Experts of a small language model.
Training: a variant of Adam for the experts, 7239 steps.
Below are experts of layer 4 (counted from 0) of a mixture-of-experts language model. Rows are named router (the router's row for the expert), gate (a neuron's input weights, with its number), up (a neuron's input weights, with its number) and show model dimensions 128-191. Each number is 128 + 32 x the weight over its row's rms, rounded and kept within 0 to 255. Numbers have three digits each.
After each expert's rows: a language model's description of what the expert responds to. This comes from a sample of Wikipedia text that the model never trained on.

# expert 42
router:141117135109129085107124142122157129112105121150096117137135089125152091128112128083204070179111071192093183168087085112121157127095093079152158070104107136092112127121076111147193130112180111
gate0:126121091100110149119145075095131136167106099153135129150163144132085105118178089132098116125093137077127093132155114144136216138133152131117109137098134166206077172109103095154162133101119108
up0:096098097111082094149151035133106092173141140150064143171177145123184170055156148101136169128149085133115145102112132220149185195114118140142095112129123109180077135199129069175140112117134067
gate1:106137118110184139053073122117146114187108120104114161109084166142093108125162143129157079108151140130099128108131171144119142099107137132108073132107126146083109117147151134174097130173044121
up1:103087026113151115082058097162123107164126081118081167200085121109117118144170109090173085076174151131052108137111117197141149173139122078122120092152155095123083111147119147156111152150109170
What it handles: In and usage verbs. The preposition in or In, especially before dates and places, plus verbs like played, included, called, used, filled.

# expert 21
router:131110107086093137081138081101163181171131082127109118159137157145125107139092136110128092192148149059112079098145098112134080139141162144189089156087065117161129173159144070125124142158124107
gate0:079096127135109127176094095090196109124154188171142123151180092172137161127076118172091136153154088163144150078142095150143146143102061077121119135146124098139115149118066180079093082090158146
up0:124153130114081132118109086084137134155113140124122082099136111153145189144111158152162096171175141136156118115151113123112109028113089112167168144094145128106109193189108129071079106147162196
gate1:124096161140129084118108088112126126092138127165117159129140172117094054167120149124193151146094098137170145106107110133153157122141212157180141132131158148206145196119060081085150117133113134
up1:144106083131139130142127119086130145170120142124140111179161091069161199120107162134112217124145101150088113144147117151086070134132132125089111078142105139072104117166146107131141086097121139
What it handles: Music and film listings. Album, film, song and vocals words and the semicolons, quotes and line breaks separating entries in track lists and release credits.

# expert 3
router:120111058158152122118109089109066079153106148126110111146093138170110091120181148155118125146133199170134091142198156113173119125119169124121072156090173091094106125156172168123080172135099088
gate0:108129177144164157078151157071106163142109100131143086110142147168084141177122138163145118073095130080160115085173068114132142125124135201172071107135123089133102116157153132132138122167081145
up0:179162118147142110174160138169156060113111182127101165182146150091121126097185097153156110143126106138129139145083135185142141149169103103110153068199134109117119151138150119089159076102129129
gate1:105126181130152141175117116108132175125147108135192131096127127137129126117167166115163126134101138175129122104077124153080132123101107134135142155157127146170097124154151125085115086060181105
up1:140112152133093138127139178114167129146126135152089095146117074105115155142089111128142078194169080135110135127065152182122165102143166151136132097145182116152151147137114142149106122115108155
What it handles: LaTeX math and line breaks. Dollar signs, backslashes, braces and operators inside LaTeX formulas, such as $, \frac, {, plus line breaks, currency signs and some prepositions like by.

# expert 61
router:108161157113174130170124148128204118122089118099126106116169202161106135105098117101137137097077169116104119127076083110129107150110156101090102114147149114164164123091096101150135074103106139
gate0:106068104106117131132189110108115082107167160157090089076151074116093143131134161134074118110086126130135100112140146158130149099174117172073110141165106097068133110070159162160140080092157193
up0:115141097091120128147160232151112159137183102116117108101096146120144101141172149145131095125198117105078091095122132141136092116163108187084108095140072158097077160109187151124123114102107178
gate1:162098169111161163105131143134106105156157111176131146169126159164132142099113171131091102030137052157097136165083179064142125083125125072096116123099120165119145140091164129087170155111118082
up1:103124187135164185105126160123126084146129097153148140152063157135097125130188178170181086097104116183095118146121190054130164121152082104090110116080169115127191136081132129091091129151138152
What it handles: Determiners and quantifiers. Determiners and quantifiers after the, of or in, such as that, this, such, other, many, these, and particular in in particular.

# expert 15
router:100175163112141078136133137135123111142147103132155120123158093125153108091160137176143134168060124130159091155144097057140145163170076166173145105159136175133127132210132132159128169142160139
gate0:119126120123064057115110175192166143117088158097124077118123126139103129113162128109142154140102136098092135067098089103110145088120126122148134154090144113103096170135155089117131174109122052
up0:163118133058131075133095088093137130116144152176197173086171158118133165070116107101142095095159096097149126098105144134108159114125178133147088160136143134123195105128132125175243108136095117
gate1:127127141114103166075150085144067145061164086123106118113154080089122103152115149144147090147114121154177053118140110113155211146129141150130158162143117109072101143146078144134149119152149117
up1:108108160152128187117128106100112097101173145118122124131148117144044115080117147196145102101154115140202107085120095097150093157137142131144158203149163064053133144133092151106167179158158167
What it handles: Prepositions and compass words. Prepositions at, with, from, between, and direction words opening place names or regions, such as southern, North, New York.

# expert 29
router:067125089151115093085110069163040154163166114106112155084074085062186144143134096097126125118127133099126098064159126123094171117120171164140119130145135067123152161148172157084136093145105156
gate0:128100150042103152145126115113139129136091102131175018102060166120056079089089156108206121156098129169081080137122104097076140083109160193152114111192126174100167136098123187118127121133089159
up0:114156123132184113088128160147127122111107074103110158161106060141209135116150104135119165153117137147129147176089145152138119154094142090148123134077147117084109112105110084097165116161121102
gate1:143134143097080130158170180144145214124103161150185102133099043170099204112175060179136153125118100134116183136093111161094085160125124156124168140135215196153148138148110126104180119152145095
up1:105117122092089132077126158111133156121141164142175123135053063133141161062146060163140103100116150095153142136129121163145074174155123178117097158118213119144217119190189140107123119104160083
What it handles: Name-starting capitals. " The" starting sentences and capitalised first words of names, especially colours and places, e.g. Chicago White Sox, New York.

# expert 31
router:168071131138146127128109164124137148121157145118131137085116133077092161087073162125090156065055116091154108152100150171094142061144087133148139179189081220166159084115125094099141144133148152
gate1:145113085115048162140134082119154065072061145098133125128097164084141160130096078155113195147188099142172150047127163142089167153180142112137159109139076103127141141069142074127184120165075159
up1:102082204104174128173145104115131070150135167167165112135138162069157164136068156131151126174163114146109112121123183141101062159147105126159116167098145112149126140083155132113133102193222111
gate2:169098072123149120199116142143136171078109178153089169123125165123099150134095137113118151149132146120111137122140110158137154152095128158133145052114093118089142100140092140166099112079132135
up2:125086063114099126136149151148138142105128118174165107166092113218137108116091111108120125071133145099139143096110095123175115134140125164133119117136121126152144113209120144133138153070104077
What it handles: Slavic and Eastern names. Suffix pieces of Slavic, Turkish and Eastern European surnames and places such as -ov, -ova, -ović, -i, plus Russian, Roman and Iran.

# expert 14
router:126102147184135106115092078182081075123149146105092125149028127162147121122166092110121138155141122112178138161146128081198075113148149182110092168128107081096096142114143132122099100130145085
gate1:109118128094138132202119140114119154159142078207101148228139082191112052170175121113159103108104151077123098109162120125126152160114128099130168046109161095089122105092148176167091136110190145
up1:124131198104211147136086167080176116197125115126132120134147085162013105138097115153212102133085135136172067139090139117134069118133148112103155107144109160126100089137138129096129116127107155
gate2:121087168144117180109099145110135105116137154093130063170136201129144139117105104151145110097134137079098148139158171142122116082078076120125145132077143140133159109124099124112219096168055095
up2:135124168164147138101077058156108126085161141101147084091082206127188169132114124137117100177104120064125114112146193136138119099133113141071191177063119123154133078106125098139169146154160137
What it handles: ISBN hyphens, digits. Hyphens and digit groups inside ISBNs, CAS numbers and other codes, plus line breaks after list headings, such as 978-1-..., -0.

# expert 11
router:078108069095140150096128146101102122129174138133167167093139152128144205128122092129202148102159113128080140090146099156167133155113135118089113144155108094087121174169153039136147133172138123
gate0:156078150081157098142158156102173196147100115152139185169201122127135099125171136118118081130154137133147143105120137132120104142144134137131083115090152102117129128104155122137142143135131115
up0:138089162142176096213117085138160191122131160161160120054126108085173107092154121161185167135128162112159147125130056185154155180151153156119127133092123194080123091052097091127178178147062106
gate1:154120108119096138133033163151124150113112162136174154164108177101067126137131120086145152079123161168156179094145095161137166095128129089105174116091122156130139076115149199083142169102068056
up1:200108083136112181140137103152102078096132169140158111171098165108112121157169100091153173188148138074168051168115157120110129153189183110115078072122147086126117080097114099117095110136196129
What it handles: The word "as". Mostly " as" after such, known, well, served, described; also odd name fragments like che in Kimche, el in Arundel.

# expert 49
router:137167169109103124100107134139133122099140145137150184137165162152105111196117121104134185159136121137126143126047160153148146134117134141143105136142135098169129142175052082123133118123151118
gate0:199144116139127119132109155128116119119110107168095119051055165130187135148140066136154090107167135151196105139148135143136160123137065153137087095120096139102151198129165139156115160080108105
up0:208142134140120125104087105133107117119051170164123139021039170083209165179127132122145137129169155158161143118116116146132175151126082098148074134142118142082160141157155117129098157106154162
gate1:189124067124128131146132135207112121096071152188148127153157126069122139109124157062169071127163075143102113123122172118171104155130103030057074122124103131111135147122153140175142145146113088
up1:119145140155118129156105166118106106097136188128126071087138098151153189064135111177131174113067100131118173133158132110095210094147083180135156149131143146141131094135114108149123097141155142
What it handles: Conjunctions and prepositions. Connectives and, or, to, for, through and list commas linking phrases, e.g. Dante or Sonny, in addition to, assigned to.

# expert 37
router:142118105135086150088152074142109111135162131093094135159128145146158164156164091082103138214100165105163057161203153113141122098132155130095099106127120104143127118147151150132101141174125096
gate3:126066060143107093162157141123165126129092088155165149135069095107105124134102127091133159108101113185172117141093114222152143159134106053101170097102169067099107064139107087153155155114210141
up3:135207123122075117100093154166142170055166141097130091085095168072150131116138124143131160161140176099132137140147144038094124092138119160117101132127102206104176147123179123081155083128047123
gate4:089116137083091121118141144131147207108183162133110115162142127149163088119169104149110133113129158115148152118142106147141209108196128144163129112214129128161067153106041104184102103136156116
up4:138101130199172105143127160139106097153103129128090148041150102099083116111132144124124100166071113108079078132113093084125132120079142078108135142078155140148157154119178133109128096092143099
What it handles: Indefinite article. Indefinite articles a, an and A starting noun phrases, such as is a 1955 film or A female, plus words like small, short, large.

# expert 19
router:135126126150169097121161120141103120110164149067153102142134089089146191142144090120099102083173144069155179162094132107117153121105100159216103137115151161130177125194101132141155123113120139
gate1:115164114140089110138130185101143119142081136122133161164131160147112078136133078100126138147124052194170146132130129105116129144131119068072116112139097121091096116111103116153106102087088170
up1:115121151125100150152154134130096136131158075121142134212119132090111102152163059132149123173119155070096139148100111155111065118169177154155142130092045119137179150062103165127075143120108129
gate2:136136113098102118068096104150148183174122172113052154126075144126144132123152146096092140135157161155092092163110098078097019141104167121150144086119176127133170143114143144085117131171134145
up2:108076118117087100052103148126124130181111147091079148107111119083156102150141151065064090134119163174150088148105132096105082137146136145128120144115187128123156175157117137091104095162128166
What it handles: Proper-name openings. First pieces of foreign place and personal names, e.g. Bent-, Cab-, Bar-, Gamb-, plus opening parentheses and Nominated in award lists.

# expert 22
router:106164129113141158152110108137206135177153062136123164097148130179177077090176093121145138121128140133150113112144100145109113106120087102166140174098142175122160133091125149129183140103104127
gate4:105148103117143116148139180064192195138185139104125085056173119114123119058158126142136131165121134106110132078122148099105167082115144102167139110078127080141115106135134139079171132109157152
up4:147190118154100150123147162074170165142178130171161138107141103116144134133097156149099125180126107174154144104150158086107099150137159119150108150122113097085100124149117123117201157107099093
gate5:159145146122121180136168179135077109115103134144089130123142109104126080126082139126185096078086108123106114066126084181139231093144073071102150124133124137134134153095163130191136168110115147
up5:135119142106102092115112037095158074128130136130099131102100115134084157104156063154129174113180112127111133184090156100109098108113167148132154084162135086148162140204088186128079125135106027
What it handles: Topic nouns and headings. Heading markers == and ===, table divider rows, and topical noun stems like carbon, water, local, air, langu, gymn.

# expert 43
router:141116107162114128144191102101084099097147168076093128111102161096192098075120138171122167150145065118155055120140112105178102166143099161161146132082127064095113130142099084117104107207139093
gate0:120090130078120166120209107109141090161174171198132084134146183086153149117091127101178064183149108141124099141112174040177093138099153143180097111154142127097122140100101134167148156065201133
up0:168174107178166130097139128170146145090112056088130140113084168179088092181070124083137119058118127099112155119120150157074130146196070157100145093136075115163126141139099108121121113160101174
gate1:112133039169083104181136098123130124149136130107123109104055121022144177145108132124170126158138100169091080146145088125134171072100152122085065140092077115151171128100147107112141187129166157
up1:119078132158188117163126147136135059109139114142166101116163126120146138128130153134154112089160121121102151164099186139103121139127129171161090079219108133146131054166142131170137118122145135
What it handles: Sentence ends, by, apostrophes. Sentence-final periods fused to word endings such as o. or a., the word by after directed or Preceded, and apostrophes in transliterated Arabic names.

# expert 56
router:135141126123137109100146057113128149118124061151137084171100083103104088132103049157108083123149112108141165131114139127148151047105104187096138097121171164076091146119104167097151099118102132
gate1:109144123109115151123126179178136167137108154107127149109136092124063168120119121120075086175188108131125109205144075078119069162153134168141110081148117113104135162161168073115128109145128125
up1:153088092126112127099199097118125165041177109233123130174148164091158115094142190172147144148129147141150174139114157141137124161115135079092124128110147102146107122109177134058111107138180056
gate2:085161113119125148148168127161129143136113143103105097158122082105188113079131135085114141140133152129099067173103084106084183101167098057121097096128168123158111147097163116096113096176203144
up2:238081121145131119147135077120122128055067139149132163115150155150104113123115138144143167129093130131155156058152138126162086129096121126134174150156062160072160147136129132158119153131113128
What it handles: Name-start syllables. Early syllables of names, often after an initial capital or prefix, such as Al-B-ar-awi, C-har-lie, Mc, Har, Kar, plus LaTeX backslashes.

# expert 24
router:161084091105091102110125157138140166072098108103166148145166166154154146109132140105157150124082086117139122161101110067105181164119152138157128104123118161197096120086049134097119147114123132
gate1:075130123147150156128173073174142116146163090126118122068169100095165138125223200126118120116080099129141117134143014144134108152131111130149147175142180119058111124111094137132088085143121147
up1:153108105138108059106125119127131070170173148160105112191128094151144196124095117106111150119117173083109154109175101076193140121196115091124108108099069131222130115131129083122119110116140153
gate2:102126143104094067171163128104133120145125104145100195066118110125117132081114108094139098153167098195110148156138171176099165086104158155153121107137145207177097148166133085187130089128138148
up2:176174166102144165175096089130172108195178133168170138127148088165094135138119085132147147088163098103136205128104091155091126139128083113148145175167079130075122123124110118134176164153144088
What it handles: Infobox list fields. Bullet dashes and field labels with colons in infobox-style lists, like Occupation(s):, Kingdom:, Genus:, Country:, Coordinates:; also of.

# expert 38
router:117181174133089136125150095081182114156079134212094187134131080159120129123115132127203149123172096124064174130101130093106147154100144127072098094099109192173129119098132166123166136103103127
gate0:098160155083138114156059189193150100112171142161103117120179126102121093115167151158149139093162093129122120145143198148144091136095132151154074140100106088192120068110113113140142155158152134
up0:109134137140110146113106138134156089068136200116141179146085124099113121168146170083149149115163090136108104140173130127153047125100204149154114119171175107118140125185149130149111110129146112
gate1:074015092184151100084153139145158089145104116128114066164135227110075126108158112081128144145140103104159103108092126127073146107138175095146149099184108138089156161183097130143164139095117167
up1:105146134131162159163094073108165152055093139107123103127197137061232151111199168083114123163139062130179093145139081104091144127176136129183125131126200117112182115137123191153097144160174166
What it handles: Adverbs and word pieces. Adverbs and negation after is/was, such as not, also, well, often, plus inner pieces of technical words like prec-is-ely, red-esigned.

# expert 41
router:164164094080162148182100124095109146145097095106092166098098136085072105182157119127140136107137052136128140079099113155115136146135179070116224128192091089084127167104136139137155145070155187
gate0:125175172149154112134133130149107184154130166165083097111131088092158151082111163127137142131102049158169122164153142113175124104205094125164157144158120098075088098189151088076121076135159098
up0:162120071105130068101122142102135097091104074071140067134114157099133087080098143157056108143087100174109133129141116150068127098137122067136105133120121170178113174151096096135150136122102125
gate1:118134038108165164144151126121152099128100092109109105117109133088103127162083072059131131162112114102112091126091143154114113158128101117141147147151199136066157161148136161131151155100130138
up1:143111093176109135202121147160103091144196069124112155129142118077100167092105202143133196165156161151185127183138056175133120131147119178170141184089126103131181130139156081143114162125156168
What it handles: Sentence-ending punctuation. Periods and semicolons ending a sentence or list item, often fused with the word end, e.g. Germany., vote., sexuality.

# expert 7
router:090146154085160147111097148099199100151116102106146120135068125138065155190055143126178126121132164164106117100104170104068082079098153142161162147119163138118181180147159113150112128164090133
gate0:094136143145128138093103134108150119119115126125126120114150148128092140074190138152127080166091139124126144092150164082087123174139107126116117154082142134138089142141122199116226137109154164
up0:131110106169111102160115116138122150137165140125062194162114131109112088100150156143132088160132186148130127076125111138164114138160139151112112137130171099172117134134096149084153126115146179
gate1:143193123061155088127163141143133131056139136068153117103109182129118158106133130179184139163135169014150072107120148118140105076083136177162094100102161166120148159206125131126163157175135107
up1:132119142178163152136110120094133193134182130142111141135134146117092134114093136131233120106147200111163128155172169153057155119181147111162078145100122093064132115136134164147150177153153187
What it handles: Sports tables and careers. Row-opening pipe characters in sports results tables, plus sports-career words such as signed, scored, touchdown, playoff and coach.

# expert 60
router:194105094172129153121144088169124162102132116150176111181077084072161192142128152158112152148069130088083115095123123092164131149200134076081113139099138157171166078181127144140092130110077127
gate1:144161095161166132138140088174108124092122164074072112090163103065113140224118133171140120168129105147107122143114139128185150143139123095101183112101086095165164121105055169100071166179165140
up1:094104141157175129162053116114138137104158151074177113083126152112183142127121183133138190101097170127121136139110139106107084126132114158128115170147119182149101152171151195150141136148121196
gate2:101180136151085161117121080112164193162116105138116161106169168125062124161065159156162146172161160107149121120141178120184131143081177133158106101142146096092149083162113093108192094182113148
up2:181169121120181135148135144176128071142135121132136097132101134112175101136151109113122104075106139181094150159120110172088128136194107142077158187106133137173104184117122167140107164094201140
What it handles: Given names. Common first names starting a person's name in lists and credits, like John, Samuel, David, Brian, plus San, Saint, Born:, °N.

# expert 57
router:186049102163127075151114137144163160102160150155112145157122144151190171109107161132109141088149172112122152087105156119122135121121147135108119099117134205224123134096105122141142139062119081
gate1:117128110139147149162117127119124131126196202139210118127083156091138107090171150164171089155111127119085117099115129107094069111144117192112131102132109151138156171141183120151080108089112125
up1:148171135127073141106146099092140103086130076072147097093115105078111098108149151117044140166143109192130141123156138170103161129116176084167182144113153174078137180094129153112172130112065129
gate2:094126121184187157139110139151148088150145134202117174117087084173134044131171113104076109075155132183103108198090093125133160138079065147137092105172095197097158103153152107114120143073089162
up2:128097159131090120106112137144142104138124158046148128160124191107092126161091144208176152144161178126067136111072105108147082115200176064106158115111133086107227123107118152133129183089120096
What it handles: Infobox and taxonomy fields. Field labels and values in infobox or taxobox lists after a dash, such as Kingdom:, Binomial name:, °N coordinates, UTC time zones.

# expert 27
router:117151078139155171122127088145178109157089108131148112139135165119085109133157101102090151162068081112131102135114126096142108144122173129137106081131051114118129165123138151089135198108155137
gate0:097136161158143126104183128184117144146122086093154055111144133096156128184173126081154128164122080111128153064139149145100112086134103091143129121148167127139162140173065102103140123122155084
up0:139095103151119109163168122127079119112136114126087136156163169175152101149141086136127117152111157080144149132153085129114122095170113053094085178132080176131132153070122101127105160110099131
gate1:132154073115173171130146149126138138097137135169100136107161125130082093106157120106140175142133180145104073122120130098139064060149146121089171164139134111156134077112188172116113155108175123
up1:144143154086101144153135099099152085088152131141093171217151149141153131173114167095137108158114107206152139093103126131124121130107119120147153051128141120126041133166079077169144071117123178
What it handles: Derivational word endings. Suffix pieces that end a longer word, such as -ically, -ized, -ative, -ingly, -encies, in declared or reluctantly.

# expert 17
router:132092119165208121109150156147172129137128111142173120130136151105112210156104115200126108162120147107143106154100172142153122135131136150142143069128040111083148112109095142131081132157225199
gate0:106127082138138179146132102158149109115200155153169095179136144137140065083140182049150141138132142066129170078077087135128094127085136116133162119073125106175152116223104150128158134122147123
up0:166134136140101135097129100115162138124100024117100126137161119117118081104093093196082156107142061174130132100158122046107162168105146136112156112148190148100122131089133144199140166110098155
gate1:094119179100134173084145088115117165088139135073109080103137146137105064115092156099058075149094127139139076082143117117135158175096152122164104153196114082108093161147093121141126116220054082
up1:143147181195080127122056142138105081100110197127092130154108102130133085224079159155130068062076168147086132149127163183061138080148153103107160145163095036151115099130145104106085095160144100
What it handles: Word-ending suffixes. Final suffix pieces of words and names such as ing, ment, ation, ance, et, ard, e.g. Baronet, Gillard, vacant.

# expert 25
router:128087073143140146081101073124075090135129162094099129091109107152156138123153195143067149188118228122132118143208116132192120099152132104146070124111092061148164094135125131146123147122158130
gate4:114102120172139084158107128108146175092181115161138104128159115097188154139071111117179134061105106177092112100084091144109063076103129133123112086101091106136159136151102145164157109130123204
up4:084104072136098142207110122108135190132111133154109097106082128109138098122081096139109186069155117150133122106110107126124085069080100120128096096125133090082093079160133142134127184075118164
gate5:143163130142122208123182110131121115115125154128100150097200137103080144099157141118123144136055137151121062117133094048186129110123091082124118084150174122157167134084099148150121128092209155
up5:071148082145178182132111117150164179088138175149116115090156138155126122119189136092089112184134156134078117157164112165172201123118086073139164151144100093155183157083132154136066092147144125
What it handles: Years, sums, line ends. Line breaks and pipes ending table rows, year pieces such as 201 or –201, thousands endings like ,000, and million or billion.

# expert 26
router:164168077148173142092092069199072086146109107083081120147062090137111142164169127160112152119105178108143093097152160142181115130118139132108122153156085105138142118142160152132096152077166153
gate4:204104168103106140157062127182116128107169108127109139138049115146110116137202110040085135068094139055130162141131161126090138171161103085094103140107108091100124125137156141108133164107108106
up4:168145154142129135192157111095095156121130104115143135130173114126108083095125096094148124112102149095159084124140097150188178100158091177121098188096178135119130160117124104146168086105114177
gate5:146119073099149158145109072166090144054120106169125199110131181098178142126107151143116135104186114136099161117153118176143164151158088146128132146133114127204146124149137100084111144118175136
up5:156118152087112198137098057134097128117146119101166155133098133083130145141104123137108154182142119158083096188093088163127136117118101135131105119122109147150139121160163103130185092140064077
What it handles: Age, rank, nationality. Words about age, seniority, ordinal rank and nationality codes in biographies and sports tables, such as old, older, long-time, 5th, USA.

# expert 39
router:099085093151122135142147135155050073199127145106066130121111102149174148117145147128100153097163186119130121112153139153177183122157071119088070144078078105101107080096160132155093125135143163
gate3:083082103135126114122137154141166116084104073108093127146085151180111053184114068172130127115103140133155147124140073073119187149144116174120167146132145113103141138132111116114172091104124139
up3:154135168108109114165138098111144137100190188118160161131158090090137155114101159086124071154142128131149098136111127150143069139100129134136100136132161109164122116160125158144103153132133165
gate4:125131163142117150104160176124163082151096157097137075146100072131116105114104163058125101128143136130129153101097185191058123129093123092090123085111138121159148115131055121137136142149166105
up4:055146134048112095084132121118129176127137101126129197113194110130084148187063096179168143150101081071182117086118112065113110126170121162148158146149126125188142202134142112134144082103093120
What it handles: Month names in dates. Month names after a day number or on/from in dates, such as 18 January 1367 or December 11, 2002, plus United.

# expert 55
router:085090124143117157122116165098156115086097151123107118095103114139122103142138116083107105117110099149138074079081165121119133144114128100099211081172086076129119059181101121086119132101187190
gate4:165078075117128103091158159204157147145150165094161135058138112130123088097087124159146118174147183115101096144067121193088119203140111150161127145124133196069168116179107091104139135104076133
up4:094061138135088124242086096102131092138103157168122104128104151121089098116168091103168127084149134126157115103137143144185180040142171112125123128129124095101129195077154110140096129089140145
gate5:098043107128110123097149106131129200152133113110195120101149166095127115110161127199115120129105150072097121126157113103129074174176146117107163127105140096110128176157154090113134176185137123
up5:167148152118128120135120161156185137134157116123137131120095153032100075133086167117157093138170073123140108130164124174147111114116158191168108118114151121104169169142211118057117091173155154
What it handles: Word-initial letters. Single capital or lowercase letters and short clusters starting words or names, e.g. B-, W-, Br-, Gr-, or -l- in lack-luster, often in election tables.

# expert 5
router:157107160057172149130165137113126089132114146135115197121166106137124148107099109095099093093098126108163190114104099096108130088146137160125084169146162142169107121108102145095079101132124155
gate1:070098038136121120070182114113133212141155116115136086132122107085156141140109111148090120196134140119098113175115104203167113148145125122204104143085148126085149082219177130093126195106092109
up1:125141097116198092062131105129170129154086119127109163177121086106166161136115167150154128192122188100135170166162125154130118176134146131094118147141151156146159139195093130090152158078166139
gate2:152078119115095083113121138155152075086138184124120146156115120139203145156124135151154106109126092170093137125152139158142156069197128172140141100126109112150168093131117199138133198115153149
up2:118104165096137185096142104086186124127139132118100170114099117118134092086142158135069191160107127171174130110104184069157133131127117089111140135127148165130147171118198167038123139125146134
What it handles: Vowel-consonant name fragments. Short mid-word pieces like ac, ic, at, oc, ast inside proper names and technical terms, e.g. Palacios, Masonic, Rhodobacterales.

# expert 23
router:114126169096139105145089126091078159058171153147115136126126110124131119106063166127155113095181124102086084148161125151128114130126095128116130119135179105108167192165138070181065098151147089
gate0:068066161150159126146176154126152104126155156138145133123062140127141103106086125087098114100099097097142099146068131122091096140113145157122158114154145092092121108136034145069134112152162086
up0:076098152061174158107121108114201129156136161161103107130122188144223135142118110121112102101129137137114111148064144111115138101093156129173162097169166132094070131150151115076156164198173156
gate1:124191108143157174182095105162149126173219099118145157097125130128110118105146130147154162151112111155120123128091066110116129099096096130166130178070092147159139112154101156175151138068145161
up1:088082138133104090052149117149125168199120078102080067173187166081140125163088133096107192124168168183148147103109151115154117145103155131103136093230144144185123074159090128125136152070131164
What it handles: Single letters in words. Lone letters and short consonant pieces inside words, often foreign or unusual names, e.g. Notre, Herta, asthma, Matthew.

# expert 4
router:144172109125161123133183127161080102102131085121119147168138133170173119113121178165129145192143166153172037064179127091137087164108147143157158140080122109137196088158147185059083054125164179
gate0:136123133130132106106162188074165110133044145101135132169125096162082137106127143076148100085109105128098143109102129071077102102127121146092132115109161175167083159072150065135134075175092088
up0:138114118130144129099083146174106146139198133074147143158142167104106132169144136120102214143105133095065143217168107146190151136149142116145066114150100136094133143180163133159119128128211083
gate1:156133127106158135170126139093133166071125143138074180130130101072146099152176157176122065194102144148071152184120115105154131181119056105109151141083113113128090091162136089195118103138144097
up1:048117075187092079031138088114124167128126142125179090074098109168156101087138075139167127085157079100142134102127161121107131109134174151116130110165139146140130190124168136076144154189148132
What it handles: Word-initial foreign fragments. Single-letter or short word-start pieces, often in French or Latin names and titles, such as p, r, de, it in guitars.

# expert 30
router:071122172132093165149140135132129158121141141108146118123175116107149105136095150147141134116100116099150204109107139138097109109089095080174200134214174150135117125109084156149250140145125127
gate0:078106191110088129124127098093171141147193127106145164143147141158118081103121143135115137106139133170127186141139112053110107128115128100149106127163161206127133085106077114141176123054078104
up0:123164123088154112165158159143171150068143064161153076153087156122097111114170090085155135121137121146152137157095127193114131210095118166113136125117124115163108196156168132100084105161171125
gate1:169146130112167088158140140095186162090141114178123098119112085132122129113147067093178123149132082163103139144117121087080130184134165150106103105152155118148107160144097094123116078070107196
up1:170175110141095092154191192167162116132097152124107152115111145150099025139127112107121128134130108135149158125108128148147125218125135124142161205093076189125065108102098122144176121089152118
What it handles: Line breaks. Line break tokens, especially the blank line before a new heading, list, infobox section or bullet in structured articles.

# expert 51
router:106160129107119127106117101136119162160195114087156122186080130070158103111145141085100084152140140146136087180109172156139105156123098119141123143187158107105144153125163174095136124137122129
gate1:124090102106175159172074084135126079140117177102125129106087157132140090164154131100154126115138099181107138158089138148166100144079138146185140114098092099095079120137114099110091161160143119
up1:056067147101141055144128151155138128052189097126131090121166099134117123142113120161129147135184111136163141069157091127092129148171122118135151144099149146171139138176122198085201140139126101
gate2:130042071065115155116132165117103189176169082160137147132113162133153104110171169154094116092137134112150169082111134148135080143168081108127166104156150127127168125131113134118125139137103107
up2:141142153173108143119131113082160067154104154111107116108121097136099150136064129112171162126145127168122112156139118125085193122092131145155122086131145123135059180136152078144099108126176178
What it handles: Capitalized name openings. First pieces of capitalized proper names and titles, such as Al- in Al-Ahli, Chap-, Sal-, King, Saint, War, University.

# expert 20
router:142150127177141153080131106132078116141123079138091119179085134078165097142122118154105124140143147172139108138187110105156072130098129178046098174138088048156059140185155139133125096097164154
gate0:126096081084139121151228120081109189111101102080135161072158083157131103126152100174108190164108091126094199080145118066132131101133079093134132119089128168091099134112116149062153170120142097
up0:092114138119141147171116133135089183064073130033149142073123105138144096131156127142126124135101103124103124124117109149169191093152098119119150128124096196103108148159076099163128148172111094
gate1:103111106092093119096198125137156118093146140108148119117173165081178145120166111087112150153146097134109130119112147169167179130124081171194199146139218138145178116153100111126144155173121126
up1:148137157121132120089116142102135146145102103073142140156100093185110117110123141164186157113113131129151118146132123081108170101135167130146147088147075124148108135157115173148126132091104090
What it handles: Years in dates. Four-digit years after a month, day or "in", in dates, release and birth info and taxon authorities, such as 17 September 1936, in 2019.

# expert 1
router:123178105171065137121097181101077108164169161170109114137099069104151072170169195147116138096162168154135122158156136115118075122129147100147141133077149102061150111146174096068148123133119145
gate1:136089104134165161143190198113133129104110136153062114135137130118102148155141169139106167117140098161075100156087138126110149142155203144106124127178124139119122172105135183153134179079175183
up1:173113103144206162114084121140107130079121166119153143070131148140089164131079176198122148178137110126071066141124171199107118122108147115152173131113121155106137132182102058168111079192128124
gate2:138098105098136155154089100134105143145118171104132156144141114135134154106089163134076136115100176059143094101148134132119153142129166074100128132113108131127062151140120105106105118053061134
up2:153130114105182121138208163085129136101150068138159103102090142124093164120191178165163133134127117144197144137119143124167140159093051195109158119153121156125155118079122126143134150130131100
What it handles: Digits in numbers. Single digit tokens inside numbers such as years, table figures, percentages and chess moves, e.g. 192'2, 2,66'6, h'4.

# expert 53
router:102157116155124083142145147080189131111144155151112156149147145124111106147126181147135042071157118139059141110189149146134137145109176168091130112085175120127154085111147177203100173104087105
gate3:121130162081105134163111140115180087157110136131046121099127101109107137155111108106210121162149084118096151151096107128056133175098112137184122104121083136113116088158107108122108121129155192
up3:140126151088112135121067125108149192174160117182117064155104063087111118099133096078162167147164132167129156170114108135138157156185126182142160119176112132143083043151166085101108156149113112
gate4:114046159094194129123141093144157143154071109117145141090104151184132162127139121149152145117135138156146066125117137131126154125131106156186152188107074095093066170089055127129127096110160135
up4:116127109124095156085125182138114100102079096116147188181160179194103090159092105142098128151114151111172185178135112200109127126134137107118166119164142174173157139176102125125117090097165075
What it handles: Surname second pieces. Second word piece after an initial capital letter in names, e.g. L+er in Lerdner, L+ott, D+ey, S+ankey.

# expert 16
router:115166107158143146155133076116151125123157115110099120127156141086147125092116167160114159151156169172097130176142118150137159128159111130145125154187100119171130140184119115160178133091136170
gate0:143152133098127109075156130139160172138100109099103203077138138112152113171077115169120093126101146164078154114105085146140154181145129133080119191162129086126142137130148112103105159182097144
up0:121134136099141193158107127167098115167133095135168091145119110097097131095160103075116151158107144053153179131158154113150089124127118057140103111149155206186058123101129108155195082100173149
gate1:105109135160150043163140102177106084097129162106141137132149215132160159066093095191125096088164128121119132171114133132125156062168210173124069120167116140134141134167095142148199127168142128
up1:100128136114123081171130108142113155140170136138136162108180158191148115131088117095142145200178131133127139127134201103174179127050171136126074116104134160207127139109146099145141155154127061
What it handles: Biography subject pronouns. Subject pronouns he and she, often starting a clause in biographies, plus was after them and name-final pieces with a comma, like Durham.